Below are experts of layer 3 (counted from 0) of a mixture-of-experts language model. Rows are named router (the router's row for the expert), up (a neuron's input weights, with its number), down (a neuron's output weights, with its number) and show model dimensions 0-127. Each number is 200 + 20 x the weight over its row's rms, rounded and kept within 0 to 999.
Before each expert's rows: "comes after" lists some tokens at least twice as common just before its tokens as in all text. This comes from a sample of Wikipedia text that the model never trained on. Tokens count by the router's weight.

# expert 9
comes after: " |", ":", "|", "19", ";", " ("
router,267,201,207,172,212,186,205,181,185,204,228,217,191,228,243,189,213,185,207,195,194,241,232,171,183,178,197,217,216,199,211,190,213,201,215,186,197,203,133,192,209,204,197,232,234,193,218,191,207,176,201,232,176,203,184,212,200,200,224,206,223,208,199,200,179,198,208,231,214,222,183,213,222,224,203,199,235,175,187,229,185,168,195,205,191,217,217,197,207,227,231,215,207,178,224,190,172,218,196,188,242,176,222,216,204,186,208,198,181,168,178,211,201,184,203,188,217,216,216,241,178,206,203,177,210,231,190,181
up34,228,208,186,189,196,165,223,198,162,185,193,209,203,205,197,207,214,197,192,177,213,240,179,175,175,206,237,190,198,193,217,218,184,173,178,200,187,210,205,195,204,206,198,207,219,211,240,238,196,221,161,232,211,200,173,201,211,239,213,231,202,247,191,200,225,193,207,231,245,204,200,226,219,226,186,205,221,177,212,206,150,172,193,149,215,195,209,164,204,198,199,188,216,180,186,196,194,198,247,172,200,196,183,227,198,173,187,194,203,213,202,184,191,183,194,177,200,245,220,207,198,196,199,206,231,214,211,204
down34,186,183,171,225,170,143,205,183,170,191,195,181,195,231,189,198,176,171,183,188,172,216,159,195,158,208,206,212,189,206,208,227,168,154,191,209,203,219,216,194,215,176,208,192,185,153,227,194,194,203,189,199,173,221,194,193,226,189,181,230,196,193,215,193,225,185,178,197,212,188,220,198,205,188,186,210,201,196,225,181,168,209,214,143,184,172,186,231,198,178,185,209,189,165,175,186,211,174,195,175,202,192,210,182,198,206,182,186,190,203,233,194,229,193,200,201,211,234,192,173,194,197,185,238,195,183,226,220
up35,243,194,209,183,217,179,231,199,175,182,203,236,199,202,222,167,187,212,206,204,183,235,209,231,185,209,199,169,178,186,184,207,205,192,213,189,182,216,163,176,228,216,219,201,204,248,190,189,162,207,198,239,218,175,212,211,202,182,233,234,206,196,201,159,218,235,200,214,202,237,189,169,200,237,209,166,191,194,209,182,182,180,188,200,199,229,220,211,217,193,189,245,166,194,190,192,212,180,204,188,227,172,221,206,181,190,177,206,191,189,200,192,218,168,198,196,158,201,208,223,227,183,185,210,192,205,216,208
down35,204,237,203,179,186,168,207,217,212,180,240,200,201,183,230,165,203,196,230,200,199,147,217,195,193,210,194,195,172,176,163,171,178,209,167,228,206,210,173,212,198,188,213,168,193,200,231,213,162,243,179,213,200,226,194,195,215,174,203,184,219,230,169,162,228,225,217,234,224,204,201,201,187,182,185,196,214,207,227,149,191,205,188,189,230,238,185,176,189,188,200,188,197,176,192,179,177,210,209,253,194,202,196,173,196,207,212,209,196,193,182,203,211,197,186,196,194,212,213,190,205,200,171,191,209,207,197,217
up36,205,207,229,181,208,218,215,214,196,146,237,220,200,235,201,204,212,205,195,198,249,191,225,184,180,200,189,232,196,188,199,197,202,218,222,233,227,209,150,205,214,187,232,237,191,182,209,216,185,188,175,210,190,200,223,229,172,182,199,219,238,193,206,209,217,218,218,208,191,167,192,210,183,178,177,236,202,175,223,196,193,208,169,198,221,218,191,186,229,211,225,183,189,189,229,220,201,213,182,166,223,193,183,219,199,182,190,194,200,203,246,199,247,213,203,189,167,228,221,211,191,196,193,189,166,194,205,211
down36,204,176,191,182,163,210,180,195,216,176,198,218,221,173,202,207,197,214,198,206,183,209,225,189,208,190,201,191,207,195,202,173,211,200,211,221,209,198,228,211,191,184,173,219,189,206,246,189,200,223,186,225,195,203,215,206,199,238,209,200,220,176,199,200,227,203,194,223,212,175,230,211,170,188,222,248,222,179,193,202,197,236,215,210,196,185,200,167,173,150,208,210,215,223,140,218,176,218,180,207,196,176,161,207,180,218,228,188,189,214,211,201,190,182,188,169,241,165,217,178,188,208,209,163,222,166,230,204

# expert 11
comes after: " the", " United", " of", " New", " South", " North"
router,216,220,234,203,223,205,221,169,195,191,229,229,219,188,235,215,194,196,202,213,184,241,235,187,202,173,216,204,182,205,210,213,216,217,208,204,237,232,164,185,203,221,190,201,184,194,212,239,209,201,182,196,187,211,193,202,208,199,250,202,229,235,180,206,206,213,216,212,218,208,173,219,168,226,176,167,230,149,196,232,173,182,210,188,203,230,217,180,195,190,208,243,195,221,172,160,202,192,221,181,214,174,219,218,199,203,201,204,195,183,220,189,210,164,194,229,200,237,210,207,200,184,204,207,218,202,195,205
up18,217,204,234,187,224,171,205,166,198,216,190,193,198,219,175,241,196,169,168,165,222,219,206,216,235,171,204,192,184,206,190,213,208,207,213,227,190,204,199,227,214,217,186,175,220,225,166,204,167,184,179,224,207,209,202,177,198,173,194,173,204,188,193,210,190,206,202,245,230,218,209,206,216,181,191,170,232,197,193,197,180,184,225,175,193,257,182,238,203,234,193,194,145,235,229,178,196,214,214,182,203,193,197,180,216,190,187,221,203,177,233,190,207,205,185,203,175,192,183,189,221,197,189,194,199,194,192,177
down18,192,188,197,185,186,190,217,225,174,229,212,203,202,223,189,250,161,193,216,198,219,230,172,159,217,177,188,176,225,218,180,240,218,200,230,229,203,196,155,173,201,226,194,223,222,196,210,196,220,177,180,185,202,189,178,185,199,180,195,197,192,210,179,226,179,191,212,220,201,219,219,173,200,204,184,204,168,230,208,194,206,220,199,212,153,209,234,254,198,227,217,172,175,206,207,210,183,240,210,180,201,186,218,191,200,212,196,190,197,178,202,175,196,191,195,197,157,200,220,197,215,196,238,185,183,181,198,209
up19,201,227,169,193,237,181,232,172,202,197,182,185,228,189,199,182,244,200,190,199,182,178,212,208,189,163,177,210,244,200,198,229,152,176,238,218,184,223,207,167,215,199,175,206,217,186,160,230,200,172,169,206,200,214,190,188,172,153,227,154,188,197,218,222,209,193,186,208,204,167,184,216,171,212,199,196,197,221,218,186,195,197,231,179,218,223,216,170,233,231,194,202,177,185,231,208,188,184,179,210,197,211,194,203,201,209,223,202,196,189,180,194,177,190,190,186,214,219,178,196,171,191,198,221,204,198,200,206
down19,216,235,245,221,209,189,194,193,219,226,228,189,215,206,212,157,179,207,205,203,198,200,202,192,185,171,222,196,205,199,208,181,167,154,212,208,230,217,202,207,167,192,198,184,184,173,202,208,208,213,200,179,194,224,165,203,168,201,220,185,200,221,153,191,220,168,233,201,166,215,210,236,222,188,179,238,194,225,177,223,225,235,184,203,202,213,202,184,175,166,240,214,224,180,240,192,200,188,199,212,200,208,187,186,183,200,198,193,192,229,184,203,228,200,177,223,205,186,169,209,171,190,213,171,211,212,196,181
up20,201,229,201,199,195,173,174,191,186,207,177,216,213,191,189,210,185,172,200,198,247,178,205,186,180,193,202,203,183,212,250,186,197,203,197,243,224,221,185,184,209,214,185,226,179,199,207,216,201,212,217,203,202,191,203,198,220,196,137,170,206,187,195,206,217,185,220,242,197,179,253,203,232,202,220,211,209,189,215,213,150,198,200,170,180,218,211,204,208,238,224,193,165,191,225,187,197,217,214,198,217,172,224,223,183,163,186,196,193,210,221,224,205,162,219,205,214,188,223,237,187,202,201,177,165,205,205,192
down20,195,178,260,191,201,194,206,212,217,162,207,213,168,184,214,224,187,210,232,180,188,208,183,187,182,206,230,215,208,231,179,208,230,194,168,179,199,203,171,222,173,204,180,181,208,202,203,189,199,193,145,194,214,211,199,199,200,199,235,224,226,165,196,197,219,172,186,154,191,214,207,219,198,207,214,180,156,217,201,182,221,196,171,205,223,193,199,209,192,219,178,225,180,191,191,191,224,207,208,208,191,226,203,167,208,237,161,217,193,190,187,188,177,242,179,205,221,188,195,222,229,224,204,213,199,226,218,225

# expert 10
comes after: "-", " a", "–", " \"", " The", " an"
router,213,216,212,181,234,199,193,168,221,183,168,217,225,220,237,180,230,198,193,213,186,223,221,237,205,183,186,244,192,185,189,207,217,203,211,216,202,196,180,189,221,232,155,208,217,212,173,220,192,191,220,251,199,203,199,173,210,233,178,158,215,199,193,171,208,218,215,215,192,219,186,200,179,214,226,187,219,225,204,199,186,201,234,195,199,235,211,213,178,198,201,191,191,220,178,209,205,213,210,183,198,188,196,196,205,189,207,147,193,168,224,216,200,197,234,201,210,202,219,228,213,174,238,229,164,186,182,184
up1,241,187,196,186,212,179,225,166,221,160,175,215,200,218,222,186,209,205,218,227,175,187,217,225,208,192,185,221,211,203,205,211,220,223,202,191,215,195,207,174,223,188,202,225,210,230,169,171,185,185,210,221,186,217,216,190,166,200,209,215,179,193,207,178,202,219,228,184,207,223,165,196,185,207,211,228,208,217,202,160,209,176,202,191,234,204,190,163,197,225,215,189,172,220,199,219,202,246,229,175,190,203,191,222,189,190,209,172,201,208,217,197,199,201,204,193,193,228,226,218,228,148,230,261,190,181,191,189
down1,168,204,189,220,166,173,219,163,250,185,234,219,201,200,214,166,186,173,200,209,192,197,197,237,182,194,229,193,194,201,163,196,154,202,224,215,199,173,176,187,203,166,203,177,182,197,249,183,202,185,206,218,194,221,229,226,187,215,192,197,189,159,215,198,203,198,195,224,199,210,198,214,197,178,214,201,198,220,169,164,224,188,205,171,187,218,184,193,189,179,211,192,202,174,212,215,218,205,217,212,197,234,175,185,214,214,194,190,199,206,165,183,190,209,204,202,241,213,215,179,205,217,182,157,192,210,235,166
up2,216,209,191,217,186,201,200,210,186,214,225,174,181,210,197,133,239,198,215,252,182,214,189,183,176,164,174,222,193,172,224,165,189,185,202,158,171,216,191,247,193,219,191,217,230,219,204,210,218,213,216,196,218,186,218,160,212,171,216,190,212,213,206,180,199,231,214,218,223,236,211,183,197,167,207,194,212,203,196,195,167,182,182,190,225,189,198,205,187,197,205,200,185,209,164,201,213,202,217,204,193,226,204,186,197,184,199,209,197,200,202,212,224,190,198,181,207,236,218,218,213,147,201,186,161,205,212,215
down2,220,195,201,218,172,174,186,195,237,213,222,169,184,212,240,197,232,226,220,226,178,215,178,186,153,178,176,223,192,218,194,208,173,224,202,204,196,166,186,194,193,213,185,213,245,180,205,225,237,214,170,216,216,181,188,210,208,211,210,170,221,172,250,166,197,176,195,178,216,226,213,207,196,196,230,201,207,212,196,183,219,201,174,203,223,170,209,208,156,190,203,188,205,165,193,233,184,178,172,169,218,205,207,195,204,221,200,237,194,185,196,187,211,228,198,204,207,210,213,226,200,192,216,209,193,177,197,217
up3,234,207,212,173,237,202,198,213,232,174,209,200,203,203,197,152,210,207,193,225,188,211,213,189,178,195,199,212,249,169,214,178,193,206,204,208,222,213,208,195,202,205,180,191,212,175,209,191,198,214,188,226,183,195,168,178,190,214,192,212,189,184,202,217,226,202,200,206,219,208,207,189,153,223,204,204,194,185,193,195,184,189,207,189,221,247,185,133,186,240,216,219,196,241,148,194,204,214,185,217,178,207,181,210,181,203,219,159,195,217,233,183,201,200,177,214,211,235,236,219,207,215,238,212,202,215,196,186
down3,225,193,172,208,228,181,199,249,207,196,196,193,197,204,182,177,186,200,202,215,204,188,204,228,221,219,229,165,181,207,202,219,204,226,213,210,209,219,230,165,207,201,210,190,211,206,217,164,207,187,203,198,213,171,238,183,190,204,198,185,195,213,224,186,171,191,161,234,212,197,168,220,196,214,195,194,228,178,210,160,195,216,214,185,225,188,194,187,202,215,171,183,209,192,204,189,183,207,204,206,192,191,226,165,198,175,219,189,242,208,218,232,228,159,188,167,173,222,224,220,196,240,185,159,214,238,206,181

# expert 7
comes after: ",", " is", " it", " was", " It", ")"
router,228,186,202,189,207,156,197,187,214,193,211,242,211,219,206,186,202,182,196,173,237,200,246,192,183,182,200,196,213,221,209,202,239,230,201,189,217,204,205,199,190,218,206,194,196,202,194,208,184,189,217,203,183,204,165,194,158,199,262,218,226,207,178,195,181,222,235,214,238,224,207,183,182,195,209,204,213,193,181,198,206,181,191,202,212,228,216,192,195,192,205,198,187,207,207,217,164,217,209,178,211,194,236,186,203,227,238,194,186,212,186,199,195,189,242,170,198,202,220,234,205,200,252,235,235,211,157,215
up17,209,204,206,206,186,222,173,214,226,210,225,206,218,198,218,176,199,201,185,193,222,186,214,193,202,181,183,182,210,234,219,205,238,179,203,164,199,194,191,208,185,202,180,201,263,226,177,237,215,194,219,167,206,239,164,234,247,202,233,186,196,196,228,198,186,211,246,180,180,236,184,222,223,176,198,170,205,214,202,221,203,207,180,182,224,215,235,197,229,206,216,228,188,176,231,192,184,179,188,213,196,189,218,183,175,198,220,198,213,199,217,207,213,196,154,180,207,194,171,186,200,182,192,186,204,212,209,195
down17,226,202,228,221,202,191,211,181,211,252,216,229,235,191,203,211,227,217,170,178,187,171,178,167,190,211,214,174,182,182,188,191,186,203,183,204,206,223,186,206,164,166,190,155,203,182,190,264,234,194,244,186,197,206,205,194,206,202,177,216,189,182,184,202,193,192,185,219,192,192,171,232,202,180,175,185,214,183,189,191,201,214,192,226,180,212,191,173,196,213,204,192,238,192,176,167,197,192,229,216,223,195,227,187,200,197,208,170,192,159,184,196,228,189,190,194,233,192,202,218,165,202,199,196,208,214,174,183
up18,192,184,176,164,234,196,212,171,218,208,202,175,184,198,196,176,214,174,191,189,182,197,219,187,182,219,196,200,218,204,204,259,194,216,220,174,190,198,192,212,210,186,201,221,196,193,211,183,196,212,217,195,191,190,163,169,207,169,188,231,192,196,219,229,179,216,183,199,192,215,215,218,223,182,242,184,200,182,168,216,206,225,223,190,215,206,180,191,224,232,239,182,206,182,185,197,186,209,237,191,231,199,183,199,234,226,227,186,176,176,183,203,169,231,217,158,191,198,232,247,228,229,195,205,194,184,189,209
down18,211,193,192,179,206,182,182,216,214,214,186,178,195,177,201,201,174,175,241,226,183,203,207,194,205,178,186,183,172,210,227,156,203,198,200,199,212,222,162,215,221,203,233,189,160,209,195,219,188,186,177,252,172,220,233,211,229,213,232,172,193,166,219,211,189,194,176,194,205,213,213,204,217,204,200,176,216,204,231,192,204,181,173,212,184,176,171,192,174,209,169,203,214,195,223,182,226,180,150,211,219,187,195,171,179,202,213,192,218,182,193,176,197,171,202,222,196,211,206,214,207,186,183,215,139,207,222,216
up19,207,186,183,184,190,215,193,218,202,178,206,187,169,189,221,231,185,189,176,222,214,173,161,216,236,191,214,232,207,202,205,186,220,217,203,175,174,190,188,196,198,187,203,202,225,206,205,208,172,174,184,230,231,181,200,207,182,218,199,184,201,177,212,194,227,192,238,237,182,175,211,182,198,196,168,178,231,221,224,198,217,194,216,184,228,194,240,207,177,171,198,237,235,190,224,232,180,214,235,170,181,208,186,197,204,191,199,207,177,209,200,223,195,197,241,204,162,192,220,226,180,243,211,211,193,168,175,209
down19,190,218,174,194,186,226,196,214,173,222,218,203,210,178,188,194,222,218,177,202,233,202,201,189,189,234,198,195,185,211,198,183,202,213,197,228,220,160,192,182,202,219,209,184,196,184,256,196,205,234,203,173,187,224,206,166,217,204,175,211,173,205,167,197,211,179,258,194,196,225,224,179,216,185,222,176,155,186,200,235,190,187,195,197,208,188,192,207,186,152,184,202,171,180,213,187,254,217,203,183,195,210,183,197,206,216,246,181,168,228,228,184,193,183,216,220,210,180,196,204,185,215,191,195,199,212,202,224

# expert 0
comes after: ".", "-", "|", "==", "%", " his"
router,225,199,173,185,223,201,191,191,210,174,205,208,223,215,226,203,186,168,219,173,183,196,204,200,218,200,214,223,201,220,201,213,220,211,236,149,199,211,162,202,216,238,163,206,247,218,195,233,204,221,193,195,168,211,174,207,214,194,213,192,191,205,178,211,158,210,220,201,205,216,201,197,211,197,177,212,190,202,217,198,176,181,218,212,218,212,214,181,190,210,193,228,217,191,206,192,140,209,223,206,201,184,216,218,199,201,210,147,194,136,202,221,201,160,190,171,204,195,186,211,198,196,232,223,184,219,211,223
up1,202,218,208,184,200,218,169,199,217,201,205,249,233,213,232,174,249,221,181,202,169,217,238,215,207,177,195,190,199,176,184,214,198,199,170,218,211,212,175,197,181,212,162,219,225,230,213,231,193,218,223,220,196,187,162,201,192,206,202,166,202,190,215,186,218,229,231,234,190,195,193,215,202,220,187,208,191,204,197,187,229,193,192,218,202,201,181,190,181,203,184,218,202,215,203,233,179,180,247,206,229,181,196,202,194,208,179,202,202,183,210,220,198,169,255,213,194,203,215,214,211,212,228,204,144,175,195,187
down1,187,206,206,196,191,223,226,218,193,193,212,211,193,203,211,185,190,212,200,219,193,228,165,230,192,225,177,134,201,215,178,194,214,157,210,190,201,205,187,199,213,194,200,186,184,177,206,184,218,232,222,199,201,222,210,217,181,177,177,209,229,180,178,227,223,185,196,212,217,221,223,188,240,207,187,185,206,221,256,211,246,208,182,170,197,194,226,200,201,166,225,194,200,151,183,220,221,223,202,205,248,211,209,210,192,242,184,205,166,202,214,222,192,213,207,205,196,189,207,211,191,210,206,198,160,205,170,198
up2,225,194,177,199,214,189,175,154,186,208,210,197,202,168,239,195,197,194,221,204,206,200,198,218,213,190,211,201,214,174,211,173,168,211,195,188,212,191,190,209,228,199,175,191,238,207,165,199,174,221,212,187,197,222,165,251,182,217,205,177,216,182,188,186,231,215,219,193,198,195,210,225,200,225,202,206,191,175,213,196,204,213,193,201,201,221,223,195,192,184,230,211,202,205,186,184,239,186,222,217,263,214,177,209,224,175,178,200,202,218,218,222,261,196,188,212,182,234,234,226,217,232,197,225,207,172,193,204
down2,187,197,208,171,213,237,168,220,197,184,213,231,176,177,216,217,199,192,215,193,216,210,237,182,205,214,191,202,203,202,199,216,194,208,224,139,188,190,199,200,201,179,227,189,195,205,195,180,185,202,171,221,172,198,183,163,172,175,201,203,162,201,227,229,191,228,224,197,225,187,206,205,177,204,160,190,255,238,181,227,195,234,198,194,214,205,212,211,221,162,189,204,251,195,195,215,205,216,192,198,206,199,205,210,216,208,172,209,204,181,221,217,173,170,203,198,210,188,213,171,196,198,224,178,187,164,190,234
up3,208,225,200,165,193,181,212,210,224,196,211,215,203,191,204,193,211,144,196,203,273,201,181,227,218,184,201,184,225,206,213,240,203,211,226,171,179,219,197,185,233,186,200,175,215,249,202,230,207,197,192,192,212,194,217,191,213,197,193,178,198,177,200,224,184,180,185,214,204,192,201,184,210,213,220,165,193,184,165,198,170,241,187,220,214,209,226,208,211,194,224,184,204,184,160,200,172,202,200,225,168,189,203,209,204,198,197,206,214,201,200,234,203,230,164,174,163,198,169,206,202,180,193,190,215,224,212,168
down3,235,196,194,182,211,218,246,217,191,205,212,186,245,251,197,241,185,195,196,193,231,186,220,189,197,197,184,198,203,223,187,210,178,211,215,219,214,198,215,262,212,169,189,199,214,190,186,215,204,212,190,184,187,242,182,196,206,223,158,202,204,214,192,203,223,204,211,227,151,205,198,197,233,221,177,162,205,203,223,191,188,174,201,216,188,228,209,177,186,151,195,207,221,165,193,202,216,234,195,222,184,189,204,188,227,213,180,203,187,222,218,193,204,216,207,179,170,184,222,199,201,207,198,161,179,202,204,197

# expert 3
comes after: ".", ",", " The", " and", " that", " where"
router,253,204,190,185,186,205,204,179,176,182,199,209,218,209,194,199,186,174,203,196,212,207,222,202,224,193,168,223,199,202,224,212,205,212,199,177,223,207,171,201,208,204,172,205,231,202,184,192,215,197,224,171,201,204,193,198,202,187,243,195,219,209,194,182,165,197,267,210,232,198,227,192,194,210,171,214,217,194,184,206,192,191,194,230,254,228,198,167,223,198,213,207,195,220,222,223,156,198,214,182,199,206,203,203,187,201,192,170,205,161,186,266,221,205,194,192,199,212,208,217,190,193,229,248,194,226,189,184
up17,246,190,196,186,187,198,193,186,215,210,177,218,208,192,193,197,179,170,207,175,219,169,223,212,150,209,207,172,166,214,203,210,215,196,222,234,195,195,173,200,214,198,222,217,185,223,204,172,174,221,209,192,207,223,157,171,174,146,208,200,181,197,170,224,182,212,213,200,195,185,199,201,235,241,217,171,204,190,213,208,210,188,208,218,199,196,210,223,239,204,192,178,208,219,163,227,200,188,220,184,227,189,203,201,243,196,205,211,192,212,217,248,199,189,214,182,187,201,211,243,196,223,203,200,232,214,180,214
down17,204,176,198,193,200,227,200,228,221,183,233,184,189,187,201,186,222,200,189,222,200,210,209,202,213,220,234,145,169,191,177,177,213,193,187,183,209,221,189,222,204,198,200,210,187,206,192,195,229,179,207,206,213,170,220,198,201,219,206,185,199,191,214,197,179,191,158,181,204,203,235,191,234,212,189,198,214,213,216,217,199,182,164,223,178,226,155,211,193,178,205,221,201,190,243,217,206,224,239,232,214,192,184,246,134,214,212,198,180,173,230,202,177,206,201,231,223,211,193,204,208,177,182,188,165,205,184,207
up18,191,203,216,172,189,177,226,170,188,208,202,185,214,197,201,185,198,202,221,257,207,214,218,182,214,203,214,198,197,227,224,216,236,196,169,199,200,201,192,197,243,191,148,173,212,198,216,202,169,213,183,216,218,257,202,191,205,198,201,246,203,201,191,204,145,214,183,198,221,189,210,182,171,213,187,172,213,220,220,198,185,204,171,218,230,198,157,188,183,181,206,195,213,220,211,199,191,223,178,188,240,203,239,183,190,214,222,186,197,199,207,197,199,208,229,180,199,221,229,199,206,193,208,233,218,218,168,223
down18,181,163,213,187,212,176,212,202,179,214,187,165,203,194,198,200,165,187,213,200,222,199,222,211,190,215,228,198,189,181,217,185,184,199,224,176,226,204,209,199,205,156,211,187,215,216,192,195,222,190,235,212,193,213,214,178,199,189,212,197,195,231,246,184,145,187,217,212,187,174,206,226,201,229,169,150,221,188,206,193,190,226,206,177,192,185,171,218,221,198,169,192,185,183,172,225,236,246,191,213,178,202,214,189,199,190,208,174,194,217,196,231,190,214,195,212,239,178,206,194,160,177,165,221,201,210,201,223
up19,249,248,170,213,204,215,199,202,192,216,241,209,211,196,213,202,161,177,235,197,187,241,189,197,209,203,240,204,167,189,197,179,227,192,202,193,228,237,160,224,191,195,211,196,151,204,240,223,218,178,221,165,215,220,210,202,219,188,212,148,227,193,200,215,219,191,191,200,201,188,203,206,188,207,196,185,209,194,207,225,161,199,175,182,190,218,215,196,200,210,184,209,170,199,186,184,220,209,209,222,191,190,223,202,207,190,201,184,228,199,183,212,197,203,183,228,190,201,198,197,203,209,174,214,190,258,184,223
down19,190,201,210,236,189,196,162,204,217,197,224,209,219,157,220,203,219,180,208,241,200,238,171,220,209,186,241,167,178,189,214,210,232,197,184,202,220,224,152,185,219,215,221,197,155,164,184,194,207,231,210,185,207,191,184,191,222,233,220,175,194,187,211,208,201,223,155,177,213,192,198,183,206,190,194,219,162,191,194,193,196,212,183,228,192,207,167,206,190,219,209,226,198,198,191,192,218,166,188,225,197,195,190,228,202,194,184,233,224,218,213,193,204,223,216,236,213,201,191,222,218,226,195,228,168,218,208,198

# expert 8
comes after: "\n", " (", " /", "\"", "1", "2"
router,207,219,225,192,223,157,244,181,221,206,194,206,174,214,197,202,223,170,200,221,209,197,214,198,251,161,185,235,206,193,202,196,201,218,214,202,205,198,144,197,225,223,210,212,216,217,188,199,189,160,200,216,208,220,194,205,197,207,209,192,240,216,196,195,188,249,199,220,228,193,205,186,196,230,176,209,223,174,159,221,163,228,207,219,213,217,201,163,207,215,206,193,179,220,195,230,206,204,218,191,230,177,211,176,181,218,218,184,181,188,186,221,188,145,224,205,187,208,209,215,223,189,203,219,200,215,195,199
up17,185,232,213,194,212,149,223,210,204,209,220,217,173,208,207,225,218,198,221,194,217,196,223,220,211,187,179,209,183,192,207,181,224,176,217,231,206,193,178,191,228,214,225,200,212,191,169,197,201,194,182,218,215,186,211,193,216,235,193,219,202,232,207,232,209,184,188,213,231,219,203,194,205,239,194,196,167,229,173,179,215,208,241,222,209,211,224,161,202,223,164,194,208,167,182,206,184,200,195,210,209,176,217,225,181,212,248,195,194,165,217,201,188,229,203,174,162,212,197,204,208,226,219,224,173,173,194,157
down17,220,198,227,200,203,190,207,158,202,191,182,154,192,166,207,203,238,222,232,192,204,198,160,192,197,220,172,243,240,189,208,206,213,220,213,206,233,203,209,201,184,227,194,213,222,195,151,189,185,196,188,183,207,176,224,185,204,204,186,206,192,195,187,188,224,217,185,220,204,177,190,176,190,218,209,176,215,179,213,212,230,201,190,173,184,178,164,196,194,149,234,193,206,194,191,234,205,235,188,190,175,196,201,233,189,208,212,179,211,237,202,192,228,219,197,182,207,203,195,166,208,176,174,199,206,204,233,238
up18,200,226,211,181,218,145,198,223,218,207,190,183,190,207,199,231,197,163,214,193,206,178,205,166,217,172,205,214,248,162,208,180,205,207,206,193,219,194,187,205,187,167,216,196,192,239,186,175,186,188,213,195,202,214,191,211,201,206,205,198,187,198,190,183,198,205,204,205,201,215,173,179,211,224,157,200,216,212,175,211,210,224,199,192,227,189,174,166,184,198,242,202,219,175,174,172,196,217,175,178,192,207,206,204,183,210,217,217,214,195,173,224,205,176,203,169,127,221,229,230,211,213,183,201,224,188,202,240
down18,174,210,213,179,208,222,239,224,207,189,219,194,190,172,199,184,195,177,189,168,226,237,204,213,229,188,207,200,177,170,182,209,184,162,171,207,214,213,219,220,195,246,195,219,191,178,160,225,206,222,201,196,225,251,213,215,223,206,201,172,218,172,201,196,226,183,226,202,197,182,195,208,203,179,200,177,179,193,223,231,201,215,197,223,249,199,212,236,186,223,217,209,165,211,225,198,172,182,201,199,161,206,170,194,192,221,192,220,190,194,201,209,193,194,225,188,178,208,208,195,193,226,153,221,207,209,192,178
up19,196,196,184,188,217,208,206,177,214,200,209,209,216,193,192,233,167,196,201,162,191,219,213,187,204,188,181,185,178,172,198,227,214,214,190,214,179,176,217,223,222,215,207,182,172,191,181,222,223,198,182,224,209,244,214,196,176,215,183,182,186,193,188,195,195,212,187,181,228,188,154,198,183,187,194,174,225,207,204,200,238,180,169,219,211,193,173,234,220,244,205,227,201,211,209,182,203,210,179,205,185,225,222,192,214,242,216,183,238,183,211,193,248,169,206,159,214,239,215,185,243,215,184,217,214,193,217,198
down19,221,190,229,205,249,147,182,196,220,193,208,169,203,212,170,219,174,204,212,190,151,194,190,198,216,191,212,206,195,209,207,176,186,193,166,179,198,173,206,215,190,228,165,209,211,184,184,211,186,217,173,195,153,214,174,214,204,193,211,208,184,188,198,171,178,180,199,182,209,186,216,171,198,195,207,185,211,182,182,230,219,219,179,193,213,203,202,241,202,215,180,205,212,203,201,238,199,231,192,228,207,221,208,192,214,209,240,225,245,211,190,193,196,183,232,181,154,188,202,212,208,215,214,239,240,195,208,197